python train.py --num_hidden_layers=10 --hidden_size=256 --n_experts=64 --experts_per_token=4 --d_expert=96 --d_shared_expert=128 --hidden_act="swiglu" --moe_layers=[2, 3, 4, 5, 6, 7, 8, 9] --router_score="sigmoid" --normalize_top_k=true --routed_scale=2.5 --balance_loss=0.0049 --balance_bias=false --shared_expert_gate=true --init_std_router=0.00618 --lr_router=0.00182 --num_attention_heads=4 --num_key_value_heads=4 --head_dim=128 --vocab_size=8192 --norm="rmsnorm" --norm_place="pre" --norm_eps=1e-05 --positions="rope" --rope_theta=10000.0 --rope_fraction=0.5 --qk_norm=false --attn_scale=0.0884 --tie_word_embeddings=false --parallel_block=false --init="normal" --init_std_qkv=0.0324 --init_std_o=0.0 --init_std_up=0.0324 --init_std_down=0.0 --init_mimetic=0.5 --optimizer="adamw" --learning_rate=0.00203 --lr_mult_qkv=0.5 --beta1=0.95 --beta2=0.99 --lr_head=0.0119 --max_grad_norm=1.0 --warmup_steps=523 --schedule="wsd" --decay_fraction=0.897 --decay_shape="linear" --final_lr_fraction=0.0 --batch_tokens=262144 --max_seq_len=512 --doc_mask=true --train_tokens=914400000 --max_steps=3489 --dataset="wikipedia_en"
Below are experts of layer 6 (counted from 0) of a mixture-of-experts language model. Rows are named router (the router's row for the expert), gate (a neuron's input weights, with its number), up (a neuron's input weights, with its number), down (a neuron's output weights, with its number) and show model dimensions 0-255. Each number is 500 + 40 x the weight over its row's rms, rounded and kept within 0 to 999. Numbers have three digits each.
After each expert's rows: a language model's description of what the expert responds to; "mostly gets" lists some tokens that are sent to it at least half of the time. This comes from a sample of Wikipedia text that the model never trained on.

# expert 44
router:549563464509509500452573452479443489521569471535494534512530564458516462477478486466499483553546492541517557475526473515422490456454458556481542494498493451458439484479472495428472601488559554551411534491496590475542466498512603544496466546470516525489532485425425490471488531454477458535459525464524469496514523521461449500557510547565502503495535415551511567532542490433547487519451460411518515547502527516543578521530532447542507473479511497485540518571598469493512541532476455515564598470497430474444486444516493524549546553477534449493458596494498487545509428488537500568580450501511504486511522514462529508568532478516445499489499510536526505505467490528412508506470542498451457528501487501478505442495385507545512494543486431540498506504465479531501518488478421
gate3:500476566428525558496548407555481472580531498479420522510489511504563507549470487428483515568462455482470540498434459453514533553565488516531461558542506464521488500470504539524576529544454477467528448427541585513490472517446429538529505543509530490462544555543481495466474510488483487524518568469432539438450499528533519497490527473442556505492514506552424468520516422505482481529486428444512481573476524502435488517472544493433507552463414534439527516492513531501544492421490485501517493523475516495516495540537555488465463509450457495541491492463423482559543482513492416436546526475493440517465538417461585537517615508479505578524472525503438498464407514465525508487482505553543439479540537443512484499488547389503472500499546491458541523470441499487480487524546547
up3:483454460538472537488416461537516482472495436479563434464488535502491539455424443489504501527482499460494509490573533517501493543555475456429426519529441444441592512446433438459505431425459565380511484524480494511439505497493513474525539480548511486535495515534530448565476538491447529535473429512574481463529456573502514505468530567478520519512500486458515511499497526499579525449461421467525535471545440477506538526514450551534546444506493456510486509453524493436507519523454478512433533534514506491538476465493515511510521577486560481470511517525511478473466528438489514519476525526515507482616508479530479565486464491497513560481499560506599522555548497516539405525455484545517479530517484507544420535567548547476480499523567558492535352527536476459496474531447515
down3:687441527473540492499534477455447572561483540471474503432510463488531561451498499537508543494534538498492535513457450504499526500510490553431495518480537509525543480518464527464484496563446494431484508542477468465523557540446519524498509529467509520583505457424406478507457603516507457529483487434495456525508534538449541505536451482518533505522490555529487461482486445534472560560559479479543484551464567472493498489491505443497466465529513523536488515547529440570509512524556567545489547414542502457498454581493383571484551510492462522477491522462540500523531489484468522457418500563441556486544548446523507532446546447527497520498522475525439506482467518544459483472486465533494573501435516555547459511551511517452518496539541476495520487541520589577483563526477511
It responds to: Country and city names, nationality adjectives and four-digit years, often in tables or after a comma, such as United States, Australia, 2015.
mostly gets: " States", " 2010", " 2005", " 2017", " 2020", " American"

# expert 22
router:534541535533480511463558452495424463478571446542470543498514528445541510495458473529528511486539477521486493455526486525419498499469429474551544485462486430531431493450488489432572575441526558569457558510449551486527484513495570454511444567510530569525417489444470513478502514522494456556461490432502491444495482493535457503520454571561502509469584492567438573454509524442520485551473499424525464528550591510543531516508508513539455506511442524485557447513653477487467498539404531541529533522428438495508514506467484520464550525467485500435458527477536496535494520458486493514481490535490474515547601490460526472535511525476456468482563533502550445492506487545421477471446580518463482504478472400486499493498488515514528505460502483568506459531483526534509483553527455
gate0:496456533423546411533491520436491519521499528490446572562459463545496494537400502530533525487480512541587482474535441480528545538490505481450449495446469435566474490504561550483556546471522442506516400469557476509489455577459504547489492470505529452566543423524527566435483498557470546432559504568440503519489511520479491503545408524548544469452522511533464503561456505467459569455488496438489478450521566503479493474500430489528539539575530512512480521477535461500486448549482479514434443533479586541524560527485525491542571490473511526406523516448488477520536498479451534517432462548454472490504477507442473482471427475511558511526463452512423444501472489495539467481561554518544528546501502504511498502497532572542462555468493460514465536452581562540500489536467525
up0:485534552587455472560491482513531477469493469553524496496534576513521520500536513444497471539572498422563475484517564446505512489473501476563500555586527520453588531460497559461514456518524495485583477468503581538521538505554485483491497532499544503473543501545505529542419481549501494508521511441509546544476419458463521511510446456503550546522506465509508520502494528477471404465525482503483540495547352578418450466445487611486496580556476485518606471470513470573510584516544516490541541530493493538515532534537463518419462479499427476569512492461473441536486496515509512488542536512531483422474481482481471547546456486526488505527530520507452549545530426494536543452566439560497451530507409511487443492517500447500486491538456516513485501534526514507460520430486523
down0:557479503530463518529409518461488589477539502563452494432485535489509590482518508544456570493527545519539501492488512530506499456462516494449454549484508504568515462428474553527475503488528476402460408457492481518519460404533541551395476504523567426488517453478464486528490522459519493458585516507412428506543484456507519574546475480516519524453517459530566520446494524584503441576519486478511473509512454524463550516451489440558416538524509507502458472459400482484497464506526523493566433437504537522493502511497511562460486464501434582508554471444521523537500507507487478525508517508459450530513496512524465460562451498580522551458460512483442573510518533534501515515552586573468519529423494512481521422539453517462542536489531495440494503519557557507489524499496466
It responds to: Articles and adjectives before institution or country names in political text, such as the, national, American, Democratic, Legislative.
mostly gets: " National", " national", " British", " Democratic", " American", " General"

# expert 36
router:504492472610500498477565485466453445451546474533486548514509506478487487516471465461506576479515458503492497467508470559437445469459434470583522505493533471504475533494451485456523473422562533603459505463416534515481441555510595536529483606498485511471481508456446512445487574489451480533495500481441467526532481527458491477547492601500515489488503424519450569439512538511561481544493528421474508541567556567553528506527455485522472458432502523417559432526604473452500468553440513540543505515476446492507516474472528524512511505443533424474495516505537503508503528488505530510453459527549457522565530486481495470475488504477468535463538471472527439588510510479454499483461554540492504532527480430575495520538418523540547506537520422561464501538567470532467544479495450
gate0:511517412490509481534518451555474473444545521515468466528549550490457527480453474475486455484485465505533514540425423557504424537454449527588442499534468441520468482513501539513555481493550504503585491453602473529481473524542499568455461495475475457475459459434449543522447510529457531532462493552464451497475502536455525507549485563496543477526540401512529515527398559466548537570435469495536408457475483515550497485526452559502483439459474563462539449563538480465526456538523532454499567524502450525494555544453498487525566541418543515443490494501485534483481459480528537475493444616421516440500581469492544510536454469561529559445419474509533500485472541495518492460449487455488519523522511494454515477500470518562558518482539472470489528505508530478501490582489517
up0:497452500524482437525558463533506447394479491472516452508510518540430518377508505485515455483496477499477512528491465539516430515486492510516470527519475477564527476431511547545504493517544490493517458527590461491484512482527514549443504442462457501497411401447444493576480527511454480460416459578527450498511518505501549500489489612479488467455472436501531507501477567474446508584504473509473481512459567517531548435524514542494539453468519576453509504553500414447498537525477523459501555507529500478430603485500460440509535536457485545472397511520483517495487459432528555446503513512463478451481561440507487476536532487463550573442452466496514447447537501506492493489534455458449524494526505472502480443561480553558567516554536488509478520418511455516480505580467571
down0:368502525469522456468491543515596484542516464524545473481536526460518444526551514461485481500574507539477490473468467512425505552489502416488544514466486518519513489534538423518515468446486530501473557502498562626538527469471547507534530532519606553501510523560521565533518525494529507484474529452554573413473513490473504489494537514522445495499501470506506544471553506467515455457445556497514499573542510466490487517495501546501552522527572391515483473502633504600535465522530559495531464597450491551555451522560494527499442449572458429485502503568491461470556495517485484478556522462590521494542472522469489439466524523500489462515528482533547550532626474491496488505508549546517529500469544457504452552513489507518479456481486490544569487506494480455530528472512487
It responds to: Articles and determiners opening a noun phrase, mainly "the", also The, that, this, his, their, its, often after "of" or "in".
mostly gets: " the", " The", " that", "The", " his", " this"

# expert 57
router:627518478529502518482529429453472455502518473535451592466516495513499576498452462524520520474529477479501463501525491496456446479504478531527508490511509430470458468425449541451467518473459559487460536486416558472557513578462573495411496469525521515532429441491418537485498500506434555528494487476488478458512486473464463434509472525512563471495482450503437538507454551488560436549473435425519454507498531550525450561548524500564467480484454566452552477536472463543449489513466462546603501495491513418492553462475503529505465451510558482463526544443570488522505456509488543547547515547532520486539556508511500471501430537507463476463508541544486507584479495530475536431396566537450505542510480491527474499547495573597500528478495504523510517547531462574469448480470464
gate0:508548460476508588483541478510505572508562507473510416423560485476491562514479427508541510503553484505518493481484489496508524509439503547472487503493573505470430510539482523511518553510543491443571512494494449433508464579522479515496483523486566557472447491479503566574480573456407568553568524478462480487541482456537431517555451513450514469468427552521581502498492461508507490502499529502536507490409511492484483571504500476540480515572525526558528509499503389465502462432477571512467481543448560523448495533554537517528544500502541512474426472504489475508502467469476494456479425504490480502446454498463433561539456509495537445434438455516467562529515482515481452480561604480477510525551499524522450523443521427520475618420457495540518491577515472521463502543493460
up0:480500522505541453466513516463531429450461479534464501525470513414533505495501478501494525453460534425596441529601507554527457549501528472461450509492542523509521556429456455533526460540451473525501486464483559540508528440508466501491473499515456398512501634487495469478435552430481410501471444419550536522466463492502502477554467497485498564519552502453533457493508496489433447484480584560512511594510493474547501499531492493495517510415557460458499486466531558534514542464495545497485512491496531450485584526487471504456502524511574582537504493533537504498522532440542526540542515505456510504549623482527546532464521482540474520500428504485488475479416477516549564456504478507464472486507468570453459528535474455500446433528566487470451460461519404447528488476449516
down0:461465510523535519474510449447443536388531518414481513563515428548516578501556526540554468527527472494466569506519453491498441522541567461431563541447481454523556532522483567470479488510484542504492581490444510570536448509548577483433490516561480500404544447497530426452527532517461491450423471502546485512515489519518507513531579502503485497496545474438568432544457501522547460481489454518473459545508544507452487541425537529508530460511497519448496442531426519530474541526547485508505526516536471507560482507530442537528397518447496471456515473421479523534527495535525539527456509500484483522487513504479495514540440451500422518537566496475500517511513554520526506435518469498480450556515504521404537450491567526527424552482425580482455512488439547526548453487491553
It responds to: Capitalized first pieces of words in song, film and name titles, often after a quote, e.g. We, You, My, Love, Gu.
mostly gets: " We", " You", " Gu", " Sha", " Wa", " Se"

# expert 41
router:536514457545489460431571459481435495490559469503495552504473552493521514505440469509511546477554428481562436470453416560493488430489436488504483516458544474525474522514453472384505525501521483545477540433485593512528455510478579474536428527531446580457522465496490506543490548514483552507462460442479455494544466509484441504516513575500560426470526424527457594472562528435532442553483475418531489546545569569507468506530449478475473459501469512502544484541591463492476500529452546544515560508470451464477525478504506503557534559458539506502482531529526447491507521533485568512506484596525480498515507469494543415509475474460488512447522543483512478542511528567479487498478550560453482550452507445485517504596454509524553509480547499602495514542527469557469488496494461
gate0:472506485573546510468487473496560424500481488479523550495540504464551519475440537468502484534453494521527504477479537455496446505465464526464471491455504484515464522516495418528488482482482461571528583516542470527526502480517545504568588571520461503544472524450489492542513562530477444496466515502523431438454488511521474488446463432474535519566496513523506388439489460414561535536473516522464580469553603463475420462580384505515479487461599561488540523485558545499535454514566519582495432537502508566477490476569494478541585574551529509490479441530449575507459497542466493449505495495528508428530515502546562518533544467548433477558478485475558519498499485531554482525516468532503489450472558503477522495514485466452478553486564478434490509487571538544518510460521500
up0:495510524596479435615566500491471516472490463462513486503474429513418488564514486511514520484461478540430490534454475476478476525536526435448510455539500535502484508493442488476489513489516500460496561487574512515448488486490562403539516485492547516486498526497494468511534532583525526497478439539439585461527451547439546491545519476528577463503495527446485565555534540480501491552483504473484457489569479558494463518515487555511507512561481460513509487568461555473547525514557486476505497581492473503586526502446482476465543377554515504502539551458511500520488479547415388543541496481520480474558559506504534553454472495581518508495557445474459542487534451501490481502535476541511478476518480549526541566549427387485446550526446502469479469511534494435426481571524440
down0:450526477503556514456519567522488500531482456483516589512504588432477443530480488473484473466508491520558504451482529521533469521415508530536520536539538500486520450463538480450513489506492582525425571514458525499561515465511405552427487489448500468542526508489537542450492458495488460444538506502523551500528555514538475549454473492552480551606513562549476438353510436547517507428495529539487471517414527441517462508464503500570505469489477406473565458444537469496493521544455530460504471462527481553507486416567508480468528451526499517459418456603532436458481554501528543492521510459587480505456433469467504528506564500448533523522475492525528471449484478465520539507509507523569474547492479497485468487461477523515520456515461583493471548464475492549557499489503418
It responds to: Articles and determiners like a, the, this, his starting noun phrases, plus pipes, equals signs and dashes beginning table rows or headings.
mostly gets: " this", " This", "This", "The", " These", " large"